{"num_hidden_layers": 11, "vocab_size": 8192, "max_seq_len": 1024}
Below are experts of layer 4 (counted from 0) of a mixture-of-experts language model. Rows are named router (the router's row for the expert), gate (a neuron's input weights, with its number), up (a neuron's input weights, with its number) and show model dimensions 96-127. Each number is 200 + 30 x the weight over its row's rms, rounded and kept within 0 to 999.
After each expert's rows: a language model's description of what the expert responds to. This comes from a sample of Wikipedia text that the model never trained on.

# expert 9
router,155,202,209,186,251,249,230,193,227,210,199,228,157,181,190,212,244,220,197,189,246,197,218,242,231,267,176,202,141,223,220,197
gate0,192,151,233,149,230,208,294,187,222,230,223,206,202,188,236,187,229,247,194,202,274,192,217,204,189,155,192,243,217,274,170,206
up0,235,247,213,219,195,162,206,219,191,184,253,208,242,146,180,206,157,194,197,242,150,210,194,238,265,161,175,174,152,205,193,220
gate1,196,246,156,197,227,194,169,243,237,202,211,201,217,179,181,217,215,151,245,228,209,218,202,255,233,248,163,204,230,177,177,211
up1,255,212,206,201,168,165,121,207,233,200,241,228,156,171,208,180,177,168,188,237,185,205,198,210,215,211,194,207,206,207,189,271
gate2,206,186,233,221,192,177,197,212,208,173,194,201,207,227,173,172,152,168,194,209,190,191,189,208,250,182,202,209,172,205,174,186
up2,163,169,172,174,238,253,199,190,213,203,190,227,141,220,214,236,282,182,229,195,223,228,224,150,193,248,213,170,148,197,204,215
gate3,194,141,170,191,196,176,222,214,175,242,230,185,206,224,179,214,231,187,227,200,180,183,204,213,184,187,154,201,197,225,156,206
up3,174,193,298,197,206,174,224,263,186,219,218,193,220,231,250,198,195,203,206,175,162,242,224,223,173,224,282,176,216,197,192,205
gate4,200,183,194,199,216,203,206,203,181,191,218,190,150,234,195,216,239,243,209,152,197,197,195,231,218,224,172,214,188,241,193,170
up4,195,213,209,238,179,185,216,198,201,185,230,213,163,187,166,211,197,183,209,194,190,180,195,200,156,158,208,196,187,222,198,198
gate5,159,191,193,215,219,222,184,210,166,236,175,215,168,223,196,296,215,213,298,193,211,190,200,205,181,221,191,192,195,202,243,223
up5,196,200,190,227,229,229,228,189,186,220,159,200,180,196,190,168,196,221,176,143,254,180,232,176,220,166,164,168,237,125,220,168
gate6,200,145,186,171,187,242,208,246,168,206,244,242,240,151,176,237,206,182,190,225,266,161,225,214,210,255,166,169,244,184,190,194
up6,257,186,202,179,244,222,197,201,201,185,218,198,166,184,139,155,215,218,239,183,259,147,167,130,204,209,198,207,178,200,146,177
gate7,196,209,169,157,238,206,256,197,162,174,165,240,204,167,197,228,233,162,205,214,256,234,217,200,244,257,173,207,195,137,203,200
up7,215,207,217,153,192,228,219,200,215,213,138,173,216,268,182,192,158,215,157,175,236,189,164,189,140,188,201,179,248,181,194,220
gate8,140,174,170,214,212,153,189,202,245,206,229,242,245,195,206,165,241,199,217,231,222,211,159,188,128,135,191,205,217,181,166,227
up8,192,151,170,230,194,197,197,216,176,223,224,183,218,212,171,208,249,183,199,214,187,189,214,196,223,163,150,165,254,207,161,197
gate9,188,130,219,233,206,241,196,199,253,162,220,210,163,285,178,197,204,198,190,215,218,185,192,228,220,229,220,170,223,229,221,130
up9,208,222,180,141,208,182,206,221,251,187,204,172,147,211,200,209,168,186,217,233,187,249,224,175,107,204,187,204,153,193,192,247
gate10,153,189,261,189,206,223,253,180,193,193,218,196,263,176,205,167,199,201,199,184,192,212,182,225,221,175,224,163,208,156,211,162
up10,228,235,195,220,189,137,191,181,220,193,193,206,190,187,180,222,233,151,227,202,232,195,194,241,186,254,195,223,256,263,233,181
gate11,177,172,254,219,233,143,184,170,154,185,213,210,225,131,208,171,199,184,171,279,240,207,188,202,191,167,215,214,220,236,217,229
up11,199,269,204,257,176,224,179,246,167,187,199,227,217,159,205,202,219,179,172,197,165,195,150,223,169,190,238,179,202,180,166,173
gate12,179,212,150,155,209,216,211,190,173,183,176,146,170,187,175,167,155,234,226,211,154,197,247,176,256,203,218,218,197,245,132,229
up12,189,238,222,202,216,211,213,181,209,144,193,189,182,187,186,243,183,168,197,191,252,204,192,178,226,183,228,232,221,232,219,193
gate13,213,232,158,228,201,242,185,209,227,199,204,226,143,184,224,216,201,184,197,202,318,209,219,192,189,210,205,183,220,255,214,215
up13,205,183,185,234,229,183,219,227,192,238,220,167,223,190,246,167,160,165,191,190,189,182,221,197,267,219,172,214,187,266,246,233
gate14,222,223,156,194,210,202,205,186,239,195,181,161,179,201,226,234,223,230,204,229,196,178,210,148,217,192,202,256,174,255,155,221
up14,210,232,189,223,199,193,179,197,160,255,205,190,248,191,189,138,203,202,219,144,199,135,239,200,203,213,221,193,186,190,165,192
gate15,217,211,240,208,202,227,170,212,130,207,230,224,219,203,202,172,217,218,216,209,233,226,150,193,194,209,199,225,182,208,124,191
up15,214,164,161,166,197,183,137,226,214,230,193,173,170,194,205,192,231,176,219,163,165,163,249,231,227,237,173,233,197,197,219,236
It responds to: Single digits inside table cells and numbers (4, 8, 1 in 10 or 14), plus some words like only, length, this.

# expert 19
router,172,198,172,163,263,239,228,186,203,205,198,227,168,150,200,246,229,260,178,204,269,199,185,225,216,250,206,194,162,144,226,185
gate0,167,174,207,196,155,272,203,170,244,157,195,201,188,224,163,189,229,244,170,213,198,198,174,206,228,208,206,198,268,176,217,203
up0,211,209,226,177,229,203,257,205,188,219,220,205,173,252,197,233,197,288,212,272,186,190,209,192,212,214,212,193,171,172,234,202
gate1,177,161,189,246,236,198,197,222,228,151,174,128,157,166,218,217,185,207,232,200,134,207,234,229,199,174,191,239,192,174,186,181
up1,171,191,228,174,221,304,187,173,155,199,206,193,208,200,225,177,189,193,198,123,266,228,160,231,186,265,172,165,227,211,250,247
gate2,229,202,235,231,194,157,237,211,118,261,242,169,198,141,191,240,192,202,257,189,206,172,108,231,191,224,207,205,191,211,204,221
up2,193,207,233,217,218,195,161,172,216,221,202,246,215,210,277,183,206,201,183,206,212,223,169,200,134,156,217,227,191,222,193,200
gate3,210,179,209,175,177,192,173,201,143,213,193,251,172,257,190,215,209,247,151,231,206,142,225,250,221,245,162,206,230,176,156,214
up3,193,195,197,199,211,216,207,127,185,188,200,190,145,242,216,176,212,198,164,196,121,228,173,247,224,229,184,197,220,180,183,184
gate4,147,250,250,206,237,165,222,155,149,170,170,177,194,238,250,180,225,242,219,207,228,223,260,194,217,188,198,224,257,186,172,168
up4,189,211,192,231,253,194,152,148,204,251,184,211,195,215,211,213,183,238,208,241,198,229,251,162,178,217,211,260,166,239,221,200
gate5,230,204,186,241,222,251,163,191,151,195,180,227,225,173,121,195,233,274,178,210,190,197,186,139,174,244,160,179,206,215,177,187
up5,230,218,164,181,252,223,207,252,239,199,215,240,249,167,117,237,202,199,206,223,210,181,189,168,228,243,193,221,225,209,218,247
gate6,220,252,183,211,213,229,175,234,236,195,190,173,169,196,248,209,174,227,214,192,166,220,210,211,200,164,164,240,128,221,179,222
up6,199,206,209,204,260,202,178,185,178,205,250,187,234,207,217,199,168,225,214,153,162,197,174,227,192,199,225,208,164,165,199,244
gate7,193,153,229,196,268,225,189,218,231,242,203,154,226,148,224,256,241,207,205,164,244,170,173,207,221,211,198,197,202,220,194,232
up7,195,254,227,197,216,227,133,221,135,138,232,185,246,241,167,191,164,192,224,170,181,199,224,220,186,174,171,210,139,247,241,182
gate8,209,203,175,190,171,195,221,200,255,157,255,182,197,178,160,164,154,219,236,155,221,189,229,192,220,152,234,219,234,175,247,213
up8,218,166,195,150,239,187,208,209,204,213,180,194,177,165,173,215,208,169,224,233,186,190,208,171,194,192,161,183,180,211,159,244
gate9,175,224,218,218,205,158,204,146,198,207,213,220,113,196,214,199,218,265,230,233,198,202,216,194,171,203,265,225,184,158,190,187
up9,216,198,240,212,183,218,160,114,242,188,188,145,196,218,232,191,164,259,175,136,229,205,219,179,202,219,236,135,217,150,183,187
gate10,239,230,173,156,193,178,126,213,149,243,158,270,240,195,166,249,213,191,230,201,188,214,181,272,188,232,206,216,158,210,231,184
up10,225,153,249,165,192,187,186,228,184,155,176,173,196,170,236,170,201,248,179,179,180,233,204,170,202,236,240,234,296,195,178,218
gate11,212,244,223,187,235,219,167,204,194,189,206,303,174,202,172,195,183,237,228,230,214,191,177,174,204,188,196,184,200,167,250,230
up11,167,184,178,242,203,199,224,179,208,187,194,145,247,178,212,165,190,179,162,257,149,205,261,210,199,209,213,191,180,223,206,170
gate12,224,209,254,195,186,191,240,179,173,206,172,183,222,144,220,235,181,202,225,220,207,228,186,198,198,199,221,222,130,234,173,235
up12,192,204,189,184,222,191,140,242,202,180,178,233,199,262,214,185,169,179,203,134,180,182,248,204,170,191,179,171,201,218,171,176
gate13,182,181,189,248,206,201,239,244,216,230,211,162,215,207,225,179,196,227,175,189,182,179,230,206,199,206,191,205,213,225,138,178
up13,147,153,215,172,183,199,209,195,202,185,231,191,250,172,221,170,177,246,238,193,204,203,200,217,222,245,179,212,174,194,207,208
gate14,160,195,194,164,282,199,213,248,250,192,216,217,187,144,229,217,220,231,251,248,212,250,173,175,171,231,172,237,218,150,210,249
up14,225,240,191,187,213,171,224,175,213,226,222,178,236,210,206,241,203,246,204,206,197,213,173,188,206,244,166,180,205,126,261,275
gate15,202,214,202,200,165,199,235,272,207,212,102,169,166,155,195,230,161,184,240,200,216,190,155,178,205,160,162,157,207,249,163,245
up15,211,196,213,197,227,241,121,209,186,189,197,187,191,180,206,213,183,219,207,219,205,224,198,150,199,184,196,210,209,176,197,157
It responds to: Digits inside years like 1967 or 2008, and adjectives in historical prose, such as ancient, Roman, only, important, third.

# expert 25
router,131,214,185,254,212,256,221,212,230,198,238,189,158,169,195,229,233,246,197,167,230,194,192,228,205,251,213,227,180,188,236,149
gate0,193,195,177,184,182,227,254,226,211,205,187,172,206,169,180,199,202,254,213,226,168,202,193,197,171,271,216,199,144,216,174,211
up0,200,170,162,194,237,118,189,214,173,240,198,239,166,179,269,195,215,224,252,181,206,213,144,193,151,190,208,194,226,214,154,158
gate1,195,195,248,127,183,174,165,198,230,189,127,244,210,188,233,180,176,177,218,219,214,207,212,207,151,176,183,142,204,213,209,208
up1,241,170,198,152,199,188,243,269,216,189,186,223,145,174,166,206,172,192,218,210,204,123,181,212,171,184,208,249,191,157,239,240
gate2,231,211,221,133,185,218,221,202,154,149,213,200,197,180,179,115,176,213,216,238,208,215,186,195,167,174,221,199,186,239,189,137
up2,220,215,246,196,198,202,160,214,227,191,213,192,247,194,225,134,186,196,185,171,242,202,175,210,174,178,220,215,237,198,121,244
gate3,190,196,188,241,163,184,199,202,214,215,214,210,183,181,165,201,241,180,175,276,200,202,185,168,159,192,239,231,237,185,190,199
up3,243,165,175,224,198,194,165,197,234,148,196,235,253,170,209,183,174,152,196,251,173,157,255,209,232,219,223,217,158,225,219,199
gate4,194,193,156,154,201,205,223,161,161,184,232,172,138,172,165,228,254,218,171,262,188,213,185,211,188,209,227,199,137,166,195,226
up4,202,243,218,210,212,164,209,211,199,231,196,178,182,204,268,189,147,222,199,233,187,183,185,173,248,223,219,215,121,151,198,143
gate5,265,202,188,187,184,177,191,235,185,167,223,183,246,205,168,157,181,137,165,159,218,191,192,184,208,241,205,201,216,190,230,226
up5,173,200,194,210,210,169,230,199,183,268,250,153,250,192,177,178,223,208,214,222,207,222,152,223,158,216,218,223,176,251,176,173
gate6,182,200,249,206,175,233,264,190,226,155,209,192,153,200,272,207,191,227,173,228,211,222,220,156,200,157,244,215,188,107,173,197
up6,176,185,167,239,227,226,174,205,263,238,202,189,260,232,171,224,189,168,214,172,192,175,151,231,200,189,181,208,217,224,164,228
gate7,220,235,196,169,182,156,160,226,215,247,204,186,189,203,208,204,210,167,199,221,174,212,241,232,209,187,193,174,156,221,175,129
up7,220,272,210,206,196,193,167,224,170,201,203,190,197,164,170,192,163,178,190,230,186,187,215,214,215,204,173,225,213,212,279,257
gate8,233,213,198,215,184,176,206,241,188,246,238,215,222,219,189,209,191,175,196,206,224,166,154,259,206,138,253,128,200,184,209,188
up8,195,236,154,205,203,196,205,189,218,182,248,271,195,202,220,233,222,195,175,245,215,213,215,154,229,151,185,210,237,256,247,184
gate9,150,197,249,160,220,146,230,193,224,199,181,197,213,212,221,271,214,187,185,162,242,222,219,217,186,191,228,203,202,186,216,215
up9,282,214,204,218,231,222,221,258,156,219,236,192,200,224,197,190,159,163,177,200,200,242,202,207,184,129,169,227,173,132,191,185
gate10,180,198,196,174,251,197,228,249,187,206,215,163,185,181,198,152,154,209,159,215,228,192,208,197,200,193,263,185,261,175,166,255
up10,175,287,200,241,221,161,168,196,210,244,186,184,217,182,221,210,203,190,162,237,175,209,171,186,170,177,213,182,219,186,150,212
gate11,180,191,203,178,226,183,177,186,231,252,231,170,222,208,127,159,265,189,105,184,187,222,211,213,195,186,211,226,185,131,173,193
up11,180,213,203,173,198,208,176,181,225,243,257,163,271,199,147,139,282,228,167,210,197,211,220,225,237,195,194,206,185,150,123,203
gate12,164,188,216,250,227,185,184,194,180,162,168,230,240,204,184,177,212,160,209,177,188,190,151,216,211,196,182,174,175,189,152,211
up12,222,248,170,224,228,172,222,226,246,196,224,209,213,233,119,204,227,193,209,198,211,207,164,204,205,190,176,174,168,262,228,180
gate13,199,199,174,209,195,206,177,193,210,186,256,233,197,204,160,220,167,201,127,201,204,197,180,250,180,185,247,218,246,204,250,239
up13,189,168,214,205,241,169,242,196,177,174,229,204,178,189,163,174,216,187,231,228,133,185,222,196,193,197,180,192,178,246,221,270
gate14,241,158,176,164,231,180,150,251,197,227,213,212,153,211,217,202,191,221,208,208,252,204,211,229,238,152,212,197,250,181,242,226
up14,174,204,211,210,190,220,188,224,197,197,225,243,235,166,236,141,203,202,217,193,179,227,170,261,201,164,191,226,256,182,169,166
gate15,169,230,191,207,203,198,203,155,199,189,182,211,194,203,204,284,215,201,194,234,229,197,209,159,177,152,198,200,180,216,220,212
up15,200,187,231,259,199,257,165,177,241,207,241,144,173,168,227,192,156,248,206,159,186,207,231,227,207,235,224,222,189,220,193,206
It responds to: Middle and final pieces of German, Hungarian and other European names and places in tables, such as Steinbach, Carpenter, Chilton, Mizuno.

# expert 18
router,164,210,186,176,252,246,226,202,225,212,201,237,154,245,193,209,249,222,205,188,235,196,212,235,227,263,174,198,151,222,225,202
gate0,236,218,167,192,193,145,212,216,182,244,236,200,186,197,163,159,199,196,211,216,173,176,229,243,217,175,212,208,230,169,205,223
up0,209,205,185,164,195,162,246,227,151,191,226,211,222,183,193,214,202,187,202,232,233,221,206,194,188,236,208,156,167,186,164,196
gate1,176,210,198,220,188,211,164,188,195,167,183,187,277,141,231,236,194,127,240,192,237,228,218,256,242,179,217,216,227,210,219,217
up1,174,200,228,210,201,165,199,161,232,216,178,207,190,201,209,201,190,198,164,212,209,200,191,221,225,220,232,198,196,268,192,239
gate2,205,215,173,191,220,176,183,183,212,211,209,208,168,223,185,207,205,210,162,173,175,161,177,200,138,202,157,221,173,202,234,171
up2,174,216,176,116,204,208,236,205,201,248,215,139,188,246,180,163,217,210,185,237,183,187,188,179,187,196,176,180,182,192,210,236
gate3,146,186,179,193,200,191,203,224,242,224,161,178,220,250,199,198,197,166,202,218,131,157,199,195,211,195,169,236,225,177,178,184
up3,210,219,190,176,189,228,217,239,184,188,190,222,178,166,225,232,184,199,207,195,255,199,202,190,206,202,148,199,222,198,218,231
gate4,171,209,243,184,206,284,180,190,178,184,180,170,207,166,204,200,204,261,175,261,212,272,208,243,192,199,191,212,220,270,216,182
up4,214,165,175,175,203,187,177,222,199,239,208,166,157,163,164,202,136,212,192,205,197,183,211,145,234,249,194,201,205,129,189,204
gate5,170,157,145,184,216,224,202,173,217,224,216,177,227,180,228,161,243,221,152,228,174,186,184,219,177,164,183,188,206,178,145,206
up5,158,166,208,216,179,206,190,187,201,178,210,230,219,206,212,105,257,146,170,204,172,219,193,229,203,117,181,171,229,235,197,212
gate6,192,239,228,193,210,220,220,205,162,187,208,248,188,155,167,219,219,159,167,242,188,221,194,157,198,145,192,232,174,189,191,202
up6,223,216,231,215,214,108,169,180,227,190,213,205,162,253,238,181,198,235,205,189,248,160,176,257,182,229,168,184,158,212,215,245
gate7,182,191,200,201,208,223,209,252,243,189,177,210,187,219,169,254,198,173,173,271,206,197,141,191,167,155,226,169,193,191,185,156
up7,202,244,191,234,220,185,149,181,221,220,174,216,167,170,213,186,206,246,186,184,132,186,202,211,245,180,200,162,212,136,182,208
gate8,214,114,188,188,246,176,219,194,211,158,229,227,151,218,152,209,229,188,207,182,212,219,168,196,204,191,139,166,224,190,148,162
up8,160,213,252,146,192,179,253,221,177,221,203,194,230,244,186,247,192,157,261,208,169,191,232,205,235,167,202,198,234,161,198,208
gate9,161,181,209,191,215,202,234,255,228,156,235,214,209,207,211,227,186,180,212,231,182,152,215,195,186,187,221,267,211,185,204,214
up9,185,162,223,283,194,201,153,220,181,194,204,151,246,221,253,174,170,237,110,143,186,232,224,177,196,191,191,155,127,162,195,235
gate10,170,183,202,140,222,172,202,245,225,148,220,156,259,252,149,181,167,188,239,190,179,181,228,233,200,220,216,228,206,228,217,180
up10,177,206,187,208,188,183,185,166,262,251,182,210,170,180,241,223,192,242,159,217,198,187,230,176,210,180,185,196,196,216,217,204
gate11,160,248,211,242,180,152,244,217,122,192,176,182,180,243,252,265,166,192,187,233,207,209,212,190,212,201,229,180,138,173,150,177
up11,162,264,198,213,207,208,174,213,186,151,222,195,224,191,121,194,231,127,207,189,213,132,185,196,203,179,119,207,183,225,230,177
gate12,206,141,232,171,232,216,173,175,204,235,177,145,213,156,248,155,121,204,209,211,213,216,160,184,241,207,184,187,216,204,197,248
up12,187,182,233,195,254,162,124,201,234,219,191,177,201,242,200,197,226,185,159,153,197,172,231,233,222,165,206,190,131,169,122,163
gate13,245,248,205,189,206,232,257,200,168,221,181,189,246,218,215,166,204,254,207,184,211,212,224,186,196,224,186,163,219,156,224,165
up13,225,157,188,239,180,204,219,211,181,232,218,212,213,175,198,115,208,184,142,197,216,215,256,213,174,224,221,187,245,184,202,201
gate14,242,194,198,238,240,228,206,200,224,207,239,205,214,184,202,210,217,229,211,235,188,226,194,150,128,196,200,170,209,167,215,215
up14,226,154,182,261,192,199,168,163,205,197,179,236,211,224,206,188,160,223,199,185,180,136,158,205,238,225,142,209,211,242,237,211
gate15,218,187,164,175,241,140,221,215,211,181,216,217,144,247,177,219,217,175,227,196,232,206,218,147,131,212,196,181,194,250,201,237
up15,137,205,181,243,208,248,226,230,224,145,232,166,182,153,215,226,226,192,226,224,239,206,226,179,242,195,195,169,216,173,189,224
It responds to: Digits 5, 6, 0 and semicolons in tables or citations, plus scattered words like position, cancelled, lead, Avenue, Los.

# expert 28
router,195,219,174,209,217,242,239,165,195,222,195,219,185,188,180,243,178,224,205,171,244,229,199,179,145,272,212,217,142,244,199,165
gate0,263,191,224,214,235,184,221,176,174,195,165,219,179,184,193,212,168,194,227,263,181,210,152,250,180,209,196,218,219,218,205,191
up0,231,192,200,234,234,230,186,202,207,165,194,224,195,196,210,181,186,237,190,170,247,192,231,167,215,186,208,229,190,230,214,190
gate1,211,182,221,205,279,232,194,198,226,146,167,171,162,134,225,222,230,214,229,177,230,167,194,181,219,163,199,195,192,213,175,202
up1,180,213,261,221,260,201,169,226,246,164,181,197,183,158,231,189,258,189,207,155,213,165,202,153,207,213,162,184,227,207,155,199
gate2,160,176,196,190,167,182,234,202,189,114,177,241,154,202,209,282,254,171,187,212,162,136,205,184,130,232,241,180,200,204,194,153
up2,132,215,162,179,178,242,213,239,253,189,161,202,205,197,234,184,175,182,184,197,174,220,255,220,262,176,169,172,205,193,228,167
gate3,195,213,174,185,207,201,148,169,218,153,204,125,159,158,291,180,205,201,157,206,207,233,173,204,237,234,194,200,187,170,120,172
up3,212,191,193,236,165,214,196,287,165,155,219,206,190,174,167,166,171,158,180,183,201,232,209,200,217,142,216,245,193,219,215,228
gate4,198,214,206,185,185,193,205,152,177,248,177,221,188,188,233,214,185,188,235,165,219,204,179,206,232,181,254,207,214,231,205,196
up4,160,209,245,227,189,262,213,292,190,197,258,214,229,130,178,174,232,214,187,228,207,180,216,180,200,186,194,219,273,231,208,162
gate5,183,200,162,200,167,196,236,193,226,222,202,230,185,190,199,163,243,229,167,172,200,198,163,213,227,225,147,205,229,124,230,182
up5,243,154,168,215,195,191,184,183,235,187,170,173,166,224,234,179,204,213,220,194,256,165,271,218,204,241,224,194,184,251,177,293
gate6,241,214,210,269,228,182,178,279,188,207,165,200,175,203,180,205,227,180,243,224,207,170,201,219,187,215,186,200,201,226,197,208
up6,228,214,147,203,153,157,172,205,143,202,209,216,198,207,158,184,229,244,162,234,168,188,151,200,242,196,214,179,219,161,237,205
gate7,231,170,234,169,199,234,208,195,254,159,209,142,218,211,139,183,197,187,212,178,224,194,226,185,240,179,163,176,187,185,217,218
up7,203,214,156,232,232,207,169,161,209,209,202,157,200,186,220,162,170,182,183,188,187,183,174,161,211,168,194,214,223,237,151,158
gate8,186,206,216,186,233,203,241,149,182,185,170,148,186,232,226,184,217,227,221,212,235,219,170,154,195,227,220,189,217,179,185,173
up8,246,223,199,165,170,175,171,249,206,205,212,170,171,185,224,201,123,213,183,210,189,208,204,245,182,194,255,216,210,206,206,234
gate9,211,198,228,206,170,205,186,182,262,166,182,162,244,211,161,253,206,195,203,206,211,225,196,174,187,203,157,203,128,214,168,215
up9,232,188,236,177,156,213,226,250,268,195,194,157,186,199,175,216,187,204,220,157,210,158,185,197,176,209,218,189,208,175,219,202
gate10,218,158,171,201,146,156,159,223,208,246,179,205,238,212,223,222,141,215,154,189,221,218,198,161,217,242,181,224,205,231,205,222
up10,226,165,216,199,213,170,200,177,243,187,191,121,195,164,246,220,202,199,190,193,167,214,241,216,205,152,201,186,222,154,184,164
gate11,126,172,197,257,201,221,183,116,200,191,163,188,176,160,236,198,218,189,242,188,219,164,236,185,170,152,219,192,191,173,207,184
up11,172,171,199,208,126,129,193,180,217,233,178,236,206,201,218,234,189,153,170,186,162,189,201,196,240,160,214,201,180,191,183,161
gate12,214,217,139,202,204,165,236,201,159,228,169,223,215,201,227,224,211,199,162,204,211,201,211,199,159,214,185,207,235,215,213,215
up12,187,225,133,177,141,204,193,223,199,152,221,194,192,224,186,223,161,179,217,176,178,210,160,210,192,224,210,189,164,166,196,166
gate13,209,128,205,153,194,200,176,214,168,194,184,246,176,207,172,211,220,168,185,222,211,197,170,198,182,184,122,179,240,228,221,203
up13,207,266,196,227,212,176,226,211,180,214,202,152,250,209,241,165,209,194,156,188,186,222,211,221,216,172,218,207,194,176,139,183
gate14,173,201,234,168,207,148,159,172,188,181,209,229,149,226,174,249,240,180,226,236,209,200,198,157,132,192,205,219,222,206,252,189
up14,199,202,192,208,178,230,183,145,189,191,195,145,264,178,205,202,153,190,168,228,220,197,215,205,206,186,180,216,186,156,149,234
gate15,228,205,261,197,226,265,234,252,243,218,208,203,150,217,180,228,211,218,221,244,224,207,175,211,172,236,204,201,231,164,164,192
up15,213,186,210,163,182,194,182,188,188,245,235,214,217,215,185,166,164,258,202,250,205,263,180,249,253,194,173,196,188,158,195,198
It responds to: Function words introducing clauses or complements, such as that, which, who, whether, and of in phrases like Member of, Board of.

# expert 11
router,154,209,196,199,248,203,235,189,221,187,203,200,156,214,218,240,242,201,191,165,244,202,160,200,236,217,135,182,214,202,215,195
gate0,244,246,193,194,159,195,177,186,224,194,193,244,224,192,168,190,196,222,200,183,252,227,173,209,178,212,248,218,215,209,253,253
up0,169,156,196,239,164,137,166,172,179,246,181,227,177,189,239,218,194,189,219,235,232,186,193,155,154,226,207,211,193,213,196,113
gate1,232,220,193,177,190,176,220,159,208,194,138,199,224,166,255,183,238,234,205,216,191,192,224,213,221,190,185,122,213,189,187,150
up1,166,184,224,128,201,205,217,172,218,269,169,179,174,190,271,223,217,210,188,267,184,222,155,195,177,243,183,173,172,236,160,179
gate2,114,176,252,198,200,167,215,225,220,183,240,159,157,184,188,198,178,250,193,216,185,198,198,234,206,171,221,270,219,215,156,209
up2,184,188,168,159,161,164,244,221,238,179,177,241,206,223,148,185,255,164,178,238,211,182,184,173,198,189,238,150,205,208,198,153
gate3,167,209,159,164,178,212,230,203,171,293,221,200,224,237,184,135,231,199,142,205,182,185,183,185,179,252,216,160,173,162,121,217
up3,182,208,190,206,242,179,182,228,184,238,174,187,203,193,166,242,186,210,180,219,187,234,178,161,151,202,151,190,195,169,182,199
gate4,148,182,260,163,184,201,210,137,126,218,136,178,228,201,205,217,114,220,206,258,209,238,180,189,199,186,170,209,189,149,214,197
up4,188,203,175,224,220,248,146,216,226,212,232,199,257,228,221,171,199,239,226,205,170,186,162,270,219,207,172,241,228,199,168,220
gate5,194,156,221,152,184,199,236,220,239,227,203,141,192,189,186,190,159,244,246,196,149,204,167,219,202,169,173,189,231,230,131,191
up5,203,189,275,237,244,199,197,220,222,191,269,169,195,248,203,240,185,192,226,182,185,196,198,220,211,168,180,233,150,161,172,217
gate6,157,201,231,141,218,220,225,191,209,245,153,298,201,174,182,217,156,184,218,212,184,193,110,208,160,249,200,210,205,204,229,201
up6,247,193,211,176,201,200,204,213,159,179,240,213,221,225,166,201,199,196,204,218,96,148,157,210,193,184,166,167,221,204,138,146
gate7,185,175,183,231,173,251,185,243,192,169,197,170,218,204,173,229,256,184,203,180,189,225,242,202,247,187,212,218,182,186,155,134
up7,267,233,195,240,196,194,223,194,213,210,178,215,207,148,201,185,195,202,227,215,246,145,197,257,156,210,203,141,252,197,247,205
gate8,147,272,178,179,202,208,182,187,108,242,230,146,238,212,221,162,228,216,179,185,155,254,185,151,204,254,231,201,189,180,205,167
up8,177,221,182,194,203,239,180,184,183,174,217,190,254,211,193,254,227,211,152,212,189,187,228,245,230,167,245,174,257,188,161,232
gate9,165,167,213,139,244,228,179,204,257,238,211,178,219,195,220,189,238,150,166,184,184,168,223,199,211,201,159,204,218,159,131,207
up9,216,247,183,174,186,173,205,217,204,204,210,191,222,247,224,237,178,167,225,211,201,193,167,186,179,189,166,269,188,239,198,174
gate10,178,243,242,217,201,196,221,128,188,210,251,207,179,203,185,221,189,166,196,196,154,245,139,166,186,221,122,178,200,186,160,242
up10,165,219,170,176,202,193,214,240,180,222,216,225,185,238,244,192,179,245,185,213,145,222,203,161,220,176,188,182,205,211,245,222
gate11,162,136,165,205,209,191,160,174,206,216,250,208,173,231,195,205,236,186,186,160,151,225,221,225,153,198,205,207,190,222,212,192
up11,251,206,177,211,160,176,200,182,225,159,167,171,237,189,153,189,182,215,183,180,213,172,175,172,169,184,214,203,230,226,220,209
gate12,176,207,149,211,200,201,165,122,255,205,224,198,236,164,197,150,200,166,172,191,217,210,239,221,243,201,196,154,172,212,216,214
up12,264,197,186,144,184,176,218,229,174,201,224,141,203,252,267,193,138,161,166,269,242,213,215,180,173,224,270,173,234,194,212,215
gate13,228,169,162,204,257,209,202,201,251,181,211,205,230,207,204,225,213,207,212,167,206,181,213,213,148,230,215,198,222,139,248,189
up13,152,216,282,190,176,194,193,255,281,210,193,177,159,232,211,198,225,254,201,186,215,191,158,233,243,154,223,158,204,170,192,211
gate14,215,197,166,187,213,245,195,243,248,232,125,214,167,193,168,230,236,208,160,204,190,146,231,213,166,253,167,193,184,259,226,172
up14,244,203,221,181,178,172,152,135,146,184,243,224,186,202,200,200,199,216,251,217,163,210,169,223,171,177,154,205,228,173,167,213
gate15,240,193,189,201,211,204,254,198,182,170,180,250,233,177,185,204,194,198,204,262,225,184,200,182,172,250,211,247,186,196,183,181
up15,217,213,144,205,224,207,210,199,220,128,207,242,205,204,236,229,245,165,191,190,226,180,202,201,197,244,191,232,203,155,248,123
It responds to: Final pieces that complete a word after a short first piece, such as m-ild, st-ared, c-ited, m-illion, plus years and -ly.